{
  "d_shared_expert": 0,
  "balance_loss": 0.00852,
  "balance_bias": false,
  "optimizer": "soap_variant"
}
Below are experts of layer 3 (counted from 0) of a mixture-of-experts language model. Rows are named router (the router's row for the expert) and show model dimensions 0-127. Each number is 128 + 32 x the weight over its row's rms, rounded and kept within 0 to 255. Numbers have three digits each.
After each expert's rows: a language model's description of what the expert responds to. This comes from a sample of Wikipedia text that the model never trained on.

# expert 63
router:148157137152102110144163073113155102166178140118163108140146112125153102068136093135165145150042120113133174115152139172118117151123124105096111124161201118136104088087132107135135135130119092143180084096107122086152166085159156138171147112124075126089172119217126126135110095158127122149115101156133125174143107162088158157128129103090082128063207134093122106037209135129183165090122
It responds to: Numeric pieces after dashes or in ranges and coordinates, such as 2016-17, 1637–1716, 2011–2012, seconds in coordinates.

# expert 8
router:140136141144104058072100142104145086140122146075123100082121140094140099112136090124148181097121143089154141150145080144145155149163162183095139108105174167161078138086221138154135138115153119131137150123089088104086146101119156162094136168098136131112162134219129161069105154174138171163079121121157164103138112108118182170138092127089108087057155113151077094098169141137166088069138
It responds to: Consonant pieces inside words and names, above all c as in Barcelona, Moscow, calculation, plus ow, vent, st.

# expert 53
router:089132167164116058098140113067172054141179115112168085098122144058146066125117107147157152127138152109083109122132090170102085164105102141157120116126170141180112102142169074146144139165142092113143090141115129050110168165130095164187138137123115132088146190203153114110112093136145156128088082066096166114129100167133120182149157133111134122138136087105109115084148155133183099168169
It responds to: The piece and/one/ome/ode inside words or alone: command, abandoned, alone, Some, plus and starting a line.

# expert 13
router:106174188123076024158109100058139118142141143092146092146114120081105101089107093116147192158119179107117149134121111178093107141141126159099104119147183133174105111123140118146107146124146104138161158138102079108141157136143134181161173128074094159097148178197098169091133108142144162084075088086167110122153103094154108159164131077097175094110171115175071123093179129106158123133130
It responds to: Capital I beginning names after headings or "United" (Iraqi, Isaac, Iowa), plus short function words like not, so, under, own.

# expert 55
router:130184188134079018138121086069138121135143151097140089138128114092086106099095107105153192168120171115113160161126090167108111158141124145097112115151190145180107118119152106152117150131148108138151154125107086099142169138143125162159178137078108163103151162203109175071114095145137170099083096085162116119160116097135108162170130087091172090098157108180078133093195145106147126135132
It responds to: Plural nouns for people such as men, people, players, girl, plus pipes, heading markers == and ===, and score dashes.

# expert 20
router:147179190155092084131138099086153109175180122116140097142139069109157130100118101068143189118120179060137192125136041183131093130148129149102127123138154149173121105059135107107125134112105143158144068157076117065107163120126104150150221143135100147183143178173137167114140135163127123148108135080100131127128136115125132150185110117132111103098136120132088126118134124071198073151145
It responds to: Pipe separators between numeric cells in Wikipedia tables, plus semicolons in score lists like 2–1; and closing brackets.

# expert 11
router:157142160207127086085151146082112118196132141120128060157164106133113109108124087068124131113150171086116152172141126107153105110172158198107102154127148111124109115156128115147169142123115126131137098111104130105160166123116075132162212131150092183112190152157059189103115131131131063099141100169202144175121089140152132165172166117049131098096125102130128123094155115108115111110184
It responds to: Mid-word pieces like ect, ct, act, ens, ort inside words such as effect, conjectures, distortion, defensed, indivisible.

# expert 40
router:131188187125088024144111090073136124139140138097161081129122117081085110104099110106143187166119174103117159151126098177111110152140136147093116105150194155175108127119161116163120136131149114136150153128108096107144168138147125166166180127082110164105150168204113183082114094141128162102086099097162123125167120100134104165170107098081181084107160112181064130099201135107149126137116
It responds to: Mostly and, or, &, the after names or clauses, plus digits after decimal points in coordinates and times, and some name pieces.

# expert 21
router:126187187124076017148130089071137124133134142098141080141121116072085099095088098114149191159118167118102154166124092165090105147133124141094118128155194146172097119127164106151123125132140118131152160143112083102143167134149132168167173131094109173111156162215103164093117103133134157103083113090157119129169110102121111161182120075092157088115153111180084140100207132114147128145121
It responds to: Capital first pieces of proper names after commas, pipes or line breaks, such as C-olonel, Ne-ale, Mel-bourne, Mc, Mac.

# expert 15
router:121191186131087013135116094059130123137133150102150087130131117082081102094104111100151192166122171101116155161140089168120104149138122140103117115149195132175096112119156115166125141129154107126148158133100097100144171130147112173158173127088102165115155159202110173068128107137128165100071090101158119122158131101111113160163118096091156089104172108180064133102196139106143138139129
It responds to: Slashes, parentheses, or, and, and hyphens joining names in lists and tables; also capital starts of non-English names like Hushovd, Bhasi.

# expert 0
router:130160169194117089113145131111140111110158099117164086175155082126156109082152103148105149146123169105133138182150117189158140180145142094132115113132151139241104137106177112157137094134107139156129099121125099121162220127134162157100143165145125151122138164184082122098117096185138115085101091148161116153172144135123187155190112157134143115137203090164084165101206123092153119160123
It responds to: The word piece age in age, ages, Image, Marriage, plus year numbers after 19 or 18 in birth and death dates, such as 1989.

# expert 23
router:173160159143069103089124115153172109151133102124156076159156108104129112103133102166127137158106130144135128149116162165142115123143138147132046114143195124218120113110149098143130088110164118103151093137121138104134134129098124154116119121126128121095193199213053122110084085160177122071150087084140153126146129096104160186178138094094113058109196113106148114097171150128192157153157
It responds to: Four-digit years in dates, tables and sports results (2015, 1993, 195-9), plus the or ending prior or mayor.

# expert 57
router:099175129160110104140089059134119138167136113123150087143057123111113100085085017086141165115083168151140173145133128144129047157103138141130087139123205120203128113119175129176143102122082105128119143126147093148143177107151113134144132114127097130153136148158154131134105105139085172105137131110179121191175085123122156155166133093110097104087119110182116135090195098099198110092120
It responds to: Capital letters starting names or words after line breaks, quotes or headings, such as J-oel, Mc-Le-an, Mac-D-onald, ==G-overnment.

# expert 46
router:119137150153072067095137102137117133166137138039162062166150131053153136123160103074119120095105151106085141128164139174065122141109132152075139129145168174153146116166136138147119113129153107148136106150113122034144127121145108174105144136098087147086144119161074124103139106131146156152066121097131171113137150077131113193152100116129167093093159087203165138144161082117212106153127
It responds to: Inner syllables of names and words, mainly ra, el, ro, d, ph, as in Musgrave, Accra, Guidelines, Purtseladze.

# expert 3
router:063169165110114097146139095114110109197139073119169116138127146091149121083143089141128147104135181075122124100168090151106124124134167175097120122140172096156163134092154042167128133106130097166113134142099126082115139171101173128121150141134119184108169120170130140087084157181140136190037128085092151144140133093170145135134144079092164067057116116182117112068163127091148112109131
It responds to: Second pieces of words split after a short stem, such as ac-res, st-ages, met-al, pandem-ic, adem, ical.

# expert 61
router:133164174134120031133162134087198157185130094061175135166126100132090085111139111124107154087117109104085149143121111151130084114152143173044130116184182103154098140090139086110138193131129126111145116084151129029151121171172134120154133173099129119101157134155167138105109097109122168129120115069164143201170137093143124135117123146138117061078145107096098094107130148129126147145118
It responds to: Word-internal pieces al, as, at, a after a consonant, as in measured, blasphemy, laser, electrical, totals, infatuation.

# expert 24
router:145195201137081020140122090066140123126121153094138100153143117091065098108101110110156176168107181111116159148137098167110100136141121160092112128144194148173104124107145106156130140132133112128155145143107091099156162143146137161162175131083104176099158167196112180074123100151132167092086096106145112129154112092126109157166130089101172084122155103172076155084199131111137130155123
It responds to: Ends of plural or general nouns such as systems, games, history, album, troops, with the commas and are that follow them.

# expert 59
router:074189164142099075130144089133116098154127118106171075115104130072154141086091098142157182185154162066118155159155068185135121109129123190125115139164200125164104137093100157164142157131155140158170142146120065091178135091118118173166183136086112176109144131150131198048103097125134150084073131121157134112134136133139135153160147064122133127137170116116111159090155088152165138145126
It responds to: Mid-word ster in Mystery and Amsterdam, plus words like My, Love, Vol, with, by in titles and lists.

# expert 5
router:138188171165041141107085102145137115159100145101145082141167148064125130085100094078130128129122183079103135135151097132136115150137180152094134157166214100147131138089161108127164129111074113146198110140090172059110164142161151151152130116109153139093187166180115111085130152084117119096113077109130128157178143142154124148168147132120169122067164110114152159111142169149213126146127
It responds to: Commas after clause-initial phrases, appositives, places and citations, plus thousands separators in numbers, such as "In 2004, ", "38,000".

# expert 47
router:159142175178125061123117103109138116162139111101157065130121096092122144110113124135139171146082156108146147147141059172139113158180119136097110120135159143122126155119161097133170142084140102092135133113134067119118097136127097168153183139082090152130111108156081118063096171107156162104078067104140169093152147102123122144132107109074165030082148128151027130091145135119217108143114
It responds to: Prepositions from, at, of introducing sources or places ("Rankings from AP Poll", "student at"), plus pieces like osp in atmospheric.

# expert 26
router:161155124156108074050092131135161133163122118103178082123130102126103127105047086099118133120102124107169129146114093156150108179095221179118139122168140170107103101109116114135165116110161082175112123124095145081098173165125160122163143098096112202132141190182148161100111100117135165115097099145107136117197171153126161164190128106085142108109135122148076132122192107106150064161143
It responds to: Conjunctions joining words or clauses mid-sentence, mostly and, also or, but, &, rather, then, than.

# expert 10
router:139181191143074027142126090058134123135135149099152099148124112079084112109095109098143194152123162117105159152127099164104103147143134147103112121155184154174108105124158103161116138137140113135153152127107087099149160135142116165158180132084113168110150157217103178070118093138134167108082104080154116125162111098131098159180129095099173094099155105177059138091193144102152130140120
It responds to: Line breaks and semicolons ending list items, plus capital initials and words starting names in credits and tables, such as National, Indian, Yee.

# expert 16
router:165213157139129099080092068123117102181138159083159120228104080114082127072137074125184143172145202122125136136142098154118129190084179151123148146141182135158133116158153157142110118163142115117123108092134084115130137128141103135110159097109128144136181116106118135083124159145197138112156105175126148135164122129150111147184117106065119051078140109148164130086149102103169090125167
It responds to: Mid-word pieces of Greek- or Latin-derived words, such as ri in Scriptures, cri in Description, rop in acropolis, os in opposition.

# expert 28
router:121128133162108065156154091045147135195152095078126097145154086114147135103076107122143147136118182076166164174090096141158111114151132171109101096165141132155103069113124163134121113154132161114161137145087088124097202104149123226119159158144072122115114114143112110116102098120093117128129112093151127152145137168160152130134121121088109067013160141135149186091151117088149124121178
It responds to: Spaces and pipes in empty table cells, especially election and results tables, plus odd fragments such as cent, elf, inj(ury), emb.

# expert 56
router:098195139123064093136143097091120100135118036107150098194128086103125069102129137133136116131127161130123120130158095177128151113171136134159159103154117079157141136092171072111195152108118118127121084129106111085086095145155168118108174154092077129136171149180119169091094126109155088114073108118145175155167101121178137150214109141071105099112156106093146159095162125100206130136128
It responds to: Nouns for organizations, groups and categories after the or a, such as government, species, series, family, election, and pieces like ater, uture.

# expert 41
router:118206142146066067105144107052155147135142123109138122110109099083129088130109099127190143114097191110168178148150120175154146084112140174109158124186181148182110109103202092160127147135133157107131145119099090109106142152121124175121153093098125131140138092200083123108137103095165145120073113176125125096171159132105103135138094123095153080075163046195137130117140153092155100134152
It responds to: Word-internal ul and ular pieces (scheduled, simulator, sulfoxide, beautiful), plus === heading marks, New, South and single digits.

# expert 37
router:129195188128085029142113089070130125137139155093150092138114112079084101107084112096150206165102166099107154157130096172111104156148131149093117119157190145183088122124145120155114145127152116136146140138105085104161168138146140166148177136074115167104152151196109180066118092150147166109083101101151121124159110104125108161164142093083178089106160110177082129102190132098150125141130
It responds to: Line breaks after list items or dates, and "sh" pieces inside place names (Pollokshields, Christianshavn), plus words like one, born, children.

# expert 1
router:115113155159112023119129123122165106172162146117140080120162142114095148122089119078147182098080170165117170171119092190158075148123154194082148124126166135128114107149151130161126131170126127103117098139066090125134155120157150145189144148098136149151119104174121147090109118099097172134102115124158141101152073151132117213161107116072161039145115133150147127053140102065139132136087
It responds to: The piece "end" inside words like legendary, referendum, calendar, defenders, plus "att" and "votes" in election results tables.

# expert 33
router:128184195128075018143125087073131128137137149095144099132130111073078108110098105108146196159120181116102161148128100174108105147147127146106110117157186146178107116121153099158117139130150110137154152135105086102150168140147114164152176130083113163107156156202111175073117095147129167105090097091153117130164111102130100159180122092087164085109155105180069133092200139111149123138126
It responds to: Possessives and function words like his, her, their, a, that, no, plus quote marks and == heading markers, often in lists.

# expert 30
router:158166163177092108114136083138140130171151107088174120137117137049082164100113086088106181147089142128184088145108089131123077108107124136110123052136142096183104121088145117142152147069148105156167080134124155092131136116132120168176148174113101133139162147160164154095100140109180149178142126077132145131158117154125163153136198116045165116137157107111106178085125192105130096071073
It responds to: The verbs be, been, become and go, plus word pieces inside names such as Thornton, Attorney, John and Hungarian.

# expert 12
router:115231205120106061120149065067135118116107116125152131116128113114099091071102121114171169136125176136106124165133101146067099156142131133138109102177202127158127106114152097149130128111123115144171135090129076113149154132137137148190170158069106175145135160184086197093136086139108149096054115127157125119146091098160114156188092084124155103128169099159089147099171110133134130139113
It responds to: Competition words such as Tour, Championship, Series, Open, plus letters inside league abbreviations like UFC and NIFL, mostly in sports results.

# expert 49
router:120184193160110139088098087055139140134163115106164094145081103139133074067130101061154164128101176103132150126153127163115064129180148113146145138130178072120091129129140131130127137099129065129147096105151087116159169109158128163130185082120076141064122116141074162118122119093118130051113098128124147155123124114155145166124083103092129027068172102147077133102136104114157134129133
It responds to: Single capital letters inside all-caps acronyms and codes such as FIDAL, NYPD, STFU, IND, CHOGM, and superscripts in units like km^2.

# expert 19
router:083150134144092083120084057104132159138113123156176115152178071115075157110061100116123168114146149121100119194134084153147120090141137180084116105180141149186155107104153158188120166102072090115148108132104177118119169117127132166155182133082065155124152138184082166131149105144163145121125123145147113126163159163144141178167139152126127139035122052171153159109131140169125126102124
It responds to: The mid-word piece "ur" (suburban, multipurpose) and pieces like ual, ior, ass, plus Major, National, major in ranks and leagues.

# expert 4
router:139186192125086017147127089067142126139141148101146093135133110079086109106094106100151189168118172110114163157135098177102108148127123146096117121154192146177110118110146105158118138134146116136149162128109092105146165133140122163155174129078110160097153160207108178074114099143135161100081100092163117124163114097129104164167121092094177083106161113182071127092197145107147126140133
It responds to: Short tokens opening table cells or names in lists and tables, such as yes, single capitals (W, S, Q), years like 2014.

# expert 44
router:162146144172088065119161094128120129155146105101150088151138129116170135121163085073116178110122165093157129153148109168108121093107183142160093143185120122135107158105123150152170169149140123114197082124107092097167165121147169138169129174137104172123163150182100116119100158125146125158049126141197136158154149164157175219127141129119157070114124046153128131117146180118174062146159
It responds to: Word-final suffixes ed, ly, ated, ing, ially completing verbs or adverbs, as in literally, seriously, launched, migrated.

# expert 35
router:116126125163103105099138096107130108159094114126175093137138061143150145104099094089156100098085222125128164203172115145127107063162171129175064083136157107169121111109099114129126155090123134084158103128095124124146144102193156192135127133107137212126201183158083168111083121145147088099079080152144161150137103113171144156128104102127111093111161118105120156082134120072141103130100
It responds to: Mid-word and suffix pieces of abstract Latinate nouns like -ment, -ion, -itor, artment, fess: department, concealment, Confessions, Conflict.

# expert 54
router:130185201134061012132122091075135123146141150090140085133127111083083103104096095090139185160116173097111166159133104165111112147131123159094113110140192142183098122110150111151125130130151109162141124119106099093163157134152124157143171118078110175098154166198113179078108107147137171111082106093174124123167120107132110166160111100082170095104160113155080148091181131102163128133130
It responds to: Full stops ending sentences or list items, including ). and ".; also pronouns it, him, which and the conjunction but.

# expert 32
router:129179198131076023131123079065136112144139148104144092141129118081081097095093110105145197170122169106106168153129095175111114149135130142097113121152190150178102112118155106152119143128130115136154160133104086100154163141142129170155177132075112169104153156203104174066127097141135162114094091090154124122162111100126106163170122094092179084106153115177079131094191140103150124130121
It responds to: Words after at, to, with or which, such as the, a, was, were, located, founded, and met- as in meters, metal, metropolitan.

# expert 9
router:158137155134092067099088114114144142157135121081188081136144095067117059141121056124112132141096169157118148129116126189124099144100134122106130138125151120152090089131161065147192191094156142073153151080177100093140173100104136135143158119146108131131143158179126126104148127149096111119113132114154106160137196135098131152148165148052149084048148118126116047100201127126166115170154
It responds to: Slashes in table headers like Award/Category, plus naming and honor words like named, called, after, announcer, feat.

# expert 22
router:106230165143076104124131082130155149190115114100130090144135146092069053081077117147138167152121177128116149208129068156104115116148147111038138087183179141150097124097149112130076113134114123163179144148118139112114163102119079142176110164119099141129169173149063121083119085147151154075071154122134149167156102108136143138136173106134145099138134091168147105110153144118126103142135
It responds to: Name-opening pieces in French, Spanish, Arabic and similar names, such as Al, San, El, Jos, and ou in Nouakchott or Gloucester.

# expert 52
router:186209188133091111138085142127225107142157085107167074126109091100145128106109112107125165094120163130129130115141061161129103139145151172095123144175134096131121132093235131151134118150158088126185094081067065099156171147153132141145163115095080169119156153147073102100091124094099146126085120098187144154140155132108157170139154146169153126126168104145138089118158140146125105105099
It responds to: Continuation pieces finishing well-known words and place names, such as led in knowledge, ab in Elizabeth, att in Manhattan, istan, ama.

# expert 14
router:139158173171108111083149110094171133154126152081143105164112104084128127118157113086164147131062187114156189177191118125098124115132147149080100133167130119176076130069126147161170190095112092169142081129074109089141148133147144141174153168159122171107177194144118119070109132095142138060059105163122141115145129097154157152134158155142148093158138107145126156099219091114140103153121
It responds to: Plural suffixes closing a noun before a comma, period, of or and, such as s, es, ers, ies, ations, ments.

# expert 58
router:116133165098066089090088099114141063135202090080136071136152136125110060054093089151173197146114223151094119141130094173149132159147114166082100120182136164137128150122128110163127146129114083122145147189116139144147158104143105165137129104137126182110122148169117134065141135139111161115082077078118135134193130089131113174120096099087159119138134097142142149105116093132200118115102
It responds to: Word-initial pieces like G, Or, Am, Par, Mag, plus az in magazines, amazing, Blazers, in names and general words.

# expert 48
router:122176160149098094092083113096118089151162148097188086101146128111088113127074111119195134145115159124116126141175101194141032162131141115119072129156163128191137128083137069159123153134136113143157155068139112149129154090164133193144188203086140168131177123196070143086115124119152128089058140131153126144121170102106143136162104119144145119139167144155073125122171113114142127137092
It responds to: Final words of proper-name phrases such as School, Valley, Festival, Road, Award, Location, in team names, awards and infobox place captions.

# expert 43
router:108149137112108126139088053101146066167107153103193123171112039108129143103119068117159217154079175142088173089101132151096146099136134126136111110136197148134126106135136117131130183114138059132129134151118104067154117180175111133138143142113144133114135163126085120112086057122122134086101101111126160161181108152127093176156116106130118107097120116147176150104167130112215078080116
It responds to: Word-internal pieces like "is" and "ris" in words such as characterisation, generalisation, comprises, Tiramisu, often after comp, ad, app.

# expert 34
router:131191173120097046136113138100158105145128104090134118144091156063081102067079112090151194113100203131123102198120089139099093130132139128125126116174203139159157133125163141179100145128144099091164172131162099118136165115146128132110191138136155147139161165136064114105127087137119110150056085109152154140195102132120154161161110076100148093134152109123105151098187082156149119112097
It responds to: Middle pieces of personal names, often South Asian, Slavic or Scandinavian, after a capital initial, such as ar in Sharman, ous in Roush, aw in Shawn.

# expert 25
router:102185134150082096098150117088132107110135157134203119168139130067115143146127109134123180148117170102121193140162110148076114129123122135078151139129187154153131118100112148175117156100141092123108161154118172050129147111129093143120215144153086143136148145199083109105133106135120178130068093106134152183104095134187077179151122137122110102130197123152097129097151136110176092202188
It responds to: The piece "ong" inside words (belong, strong, song, Cheongyongsa), plus line breaks in lists, lone d or s pieces, and brackets.

# expert 17
router:137229173119072028148142128124130104129152120090127092144109145073094109063072086108139183137118170133112125194123125103106068111156144138113139116169169134161141131110161104184109122142136094124132157153157095127158139135154107167141178119121141165140150166186074124111106114108144145143063096105134143187167096115120141159195131068068153107142157115118136127103181070145138138105104
It responds to: Capitalized first pieces of foreign or unfamiliar names after a space, often in taxonomy authorities and lists: Her(itage), Sh(uyukh), Mic(rurus).

# expert 36
router:125130163142038088126099132107154111169102070035137098113110072109122071108107067122111162131102154108095124162109109140113106074140137183078144104158233150127170109130156132163103126128158089106146124110092141108132117081151130169129148113147129161086115158161089167111156090114125145117101132125082122136192119131074096143103173085165111056093195116151084133103160143108143100131147
It responds to: Word-initial prefixes un, an, ex, en, ab, inter, as in unknown, unauthenticated, inexperience, abusing.

# expert 51
router:141166183134130086105095103121208086131153145113180140155110145127128144087110076146127159115125162137107211151122056148143100105139153133112079136143141140136156127145103070128151109134124113122110105176115128053136163128188126101159167102119164138148161166167145151079118105136183187097113125144155149130199131117145225153120131150095162091062182163110085107097167087112184116131106
It responds to: Short word-internal pieces like g, et, at, og, ag, fl inside words such as for-g-ives, s-at-ellite, di-ag-ram.

# expert 62
router:147207156102123074108118074112162082138149092097182071145117163099135113129109126099187210097121141065090134159162136200093068129173163133151103092187176110151140102120166160115119172065113122158142126075107092075129143144159118181137143146091130168129168146142120118078127103129153139114102118156168159137167123154113115147167103145130142089149192082127126183117153156129130098129074
It responds to: Closing pieces of foreign names and terms ending in vowels, such as a, i, ana, ara, ki, ya, as in Antalya, Ishara.

# expert 18
router:157142157136061070114160129082135067156123132104139094150092159135136103104122065121171121126108141075100182163103113110124143129169127149058064137118117109149078105152156129136143140109106128136104125145089128118133102129147108126149202169085124180064125157162106169124120055163144178130056094108123185130159132194097108179186098090142114098103140087055104102114163121136171116131161
It responds to: Short word-internal pieces such as ol, v, iv, b in words like condolences, wholly, Colombian, Peñarol, plus sentence-opening There and In.

# expert 31
router:073176162148106116153088091103150095125166116086153071152096134099141093089114085112113218146106158156178150108106085177091120103172152169120090112165167160148143104135142138141202151152141142110112107146126126085096156136148126126156188096139148137095095167220155139093128089150107098099110124133109135116169121135148124140148147141102165057072118123107095071117186169123214112113158
It responds to: Single N or n letters opening words and acronyms (N-os, N-ations, n-orthern, NBC, NEET) and the pieces that follow them.

# expert 60
router:128175183121080018138128101066143122139133158091144092137128097096080107097093105096144184159112176122105162148139093161116105146137124156102121113151196147187106116118159095162119143133149116122163163124107096099151164121141118160157172136061126176097148156214100170091127102132137168112091086093176114132155117088122104165168126095100180074099166105163080132089189125116141123135127
It responds to: First pieces of words after a space or opening parenthesis, such as port, rec, occ, rest, court, plus years inside parentheses.

# expert 7
router:134207174118061089123086141085161147201128141098158104141120141050145102049088132115131192155093146124112153133100099120123072092186109120147142101130148132108135091147119117179106143090152130149177143128098105077114113084141105186115223127173110125095118104144091145092148110132099103122117059130124130116129150103151117156142095091079108069094166123144098159072162107097134126156162
It responds to: LaTeX symbols like ^{, _{, \ and minus signs in math, plus raw bytes of Cyrillic, Thai or accented letters and dashes in tables.

# expert 2
router:135184189133080009135118095071139120134140143095150100132135112078081098104080101105153203167115169116106156142136100174117105159145120153104109121144194147171097116111151110160120138137145120127159156136102077107144163137130132175156185137078112156107152157203104165079117100131143156106094091086159121124164105105138106153171127091089180081104168099168096146105195139125148122144129
It responds to: Word-initial pieces and short verbs after is, was, or a comma, such as not, New, place, Ser, Van, set, called.

# expert 27
router:136171111144027062148127130053151108125163103097158102112149154101148085044066106118129166124079156150154150120120042153127151138135171111097111143162168145181064132125171124150124158136139111163133104147123093102096126131147107164179150157078093157108145150160081140059126109132172156106156148098111104139165135094164142186151109113128097084135166106129127184121141081133168162158127
It responds to: Country names and nationality adjectives in tables and bios, such as Swed-en, British, United Kingdom, Nor-wegian, English, Czech.

# expert 38
router:113124158136083090119109118031100137150126119109144086127133134099093122092092077151141137154110174035168119180130107128165134146103118123107108081128153157149096160146161073182136152089120121135140166158113103107097139098144130177142158167097113201167140122199131136099134106161107132095117117098124149123163133133139153151138144087106194032093187073162086121127159086080135093085159
It responds to: Opening pieces of lowercase words after a, the or and, such as st, c, p, conc, sp, pl, as in concert, platforms.

# expert 29
router:153166161145121073054092046113138119172146131131163069124129129091123139124087137093190138111123150069148096150182095159110110156183125132135084109160158111153140156094154146158157176108104104141156080073150125078150151116153169156173168138081145189119164155186116118088087144142127121076046105152136188146133118112141104153155130123117095116115169106169085149136175126073146088127095
It responds to: Final pieces of place, surname and institution names (-ton, -ville, -ford, -ley), and words like University, School, College.

# expert 42
router:105159141131062085139129123052115135135166117089109123112103104093102103092071109111156133118112202128120159174136023130145082110141129166106113076139165138165156128052142080150114122128140071106142131100125106135137158130145092122174155124087076130131127152142079149087099118149136151114104066133123131129138082065153111136209143093062156099071148093147098119101176082114145088114101
It responds to: Opening pieces of abbreviations and capitalized words, especially Gen. for General and Genesis or Genoa, plus Q, Comm, Fed, St.

# expert 6
router:136178189127076019137125083058133121134131150102144092132135103079073109099093108106150186160115176109107160149134097183101117133149130150096109119146193150177104117118148110156127132128149122143162165137105089108159167136139118167162174130083111163102151159204116166069116103137129160104101103096163117130162123092138106163174129099094169081106164109181073131093194152097154130144127
It responds to: Blank cells, single capital letters and first word pieces in wiki tables of election results, sports fixtures and track lists, e.g. H, Sh, former.

# expert 39
router:131114112138027124098066118117139086204111112063163070157155081147081102088061076165088132102102176130145142158140085168120119116145167138110095076154165124107173151096103138157127132087146098123173106101122111129114139159126130169110139113096107168102124133152090118102117086153182110099122117121168135161161110130149116142175146060116122092114205098131059130075149100144122101073130
It responds to: Occupation, education and life-event words in biographies, often split, such as profess-or, educ-ated, author, military, married, students.

# expert 45
router:147189179132078028150124099070129119139144149099147094140126126080083104110091111112141189178120163110102149152150101165111100146118138149117111121143197136187103112109155106162140126135148115147167147135106083106154181132142146182152177142101109178103158151210103186076130098153145176115087092090172116144147117094121111162160130092091166096112168109175074148098196137106141132139129
It responds to: Standalone years like 2008 or 1980 in tables and dates, the word First/first, plus dashes, semicolons and line breaks.

# expert 50
router:089131225128031065098132117103110145126145089104128121145135111133107125108126101096139130132113168111125155233128101194152139140092147129130126137137139148143131094101141135134157135138095166145151095145148131105123117110112156203150127151126143158153163145219119147075095154108083128146047145096155155145170144102135128124186114124115149103161230117105101111074164102118163157174107
It responds to: Nouns of time and place after the, a or a number, such as year, years, time, season, period, age, city, country.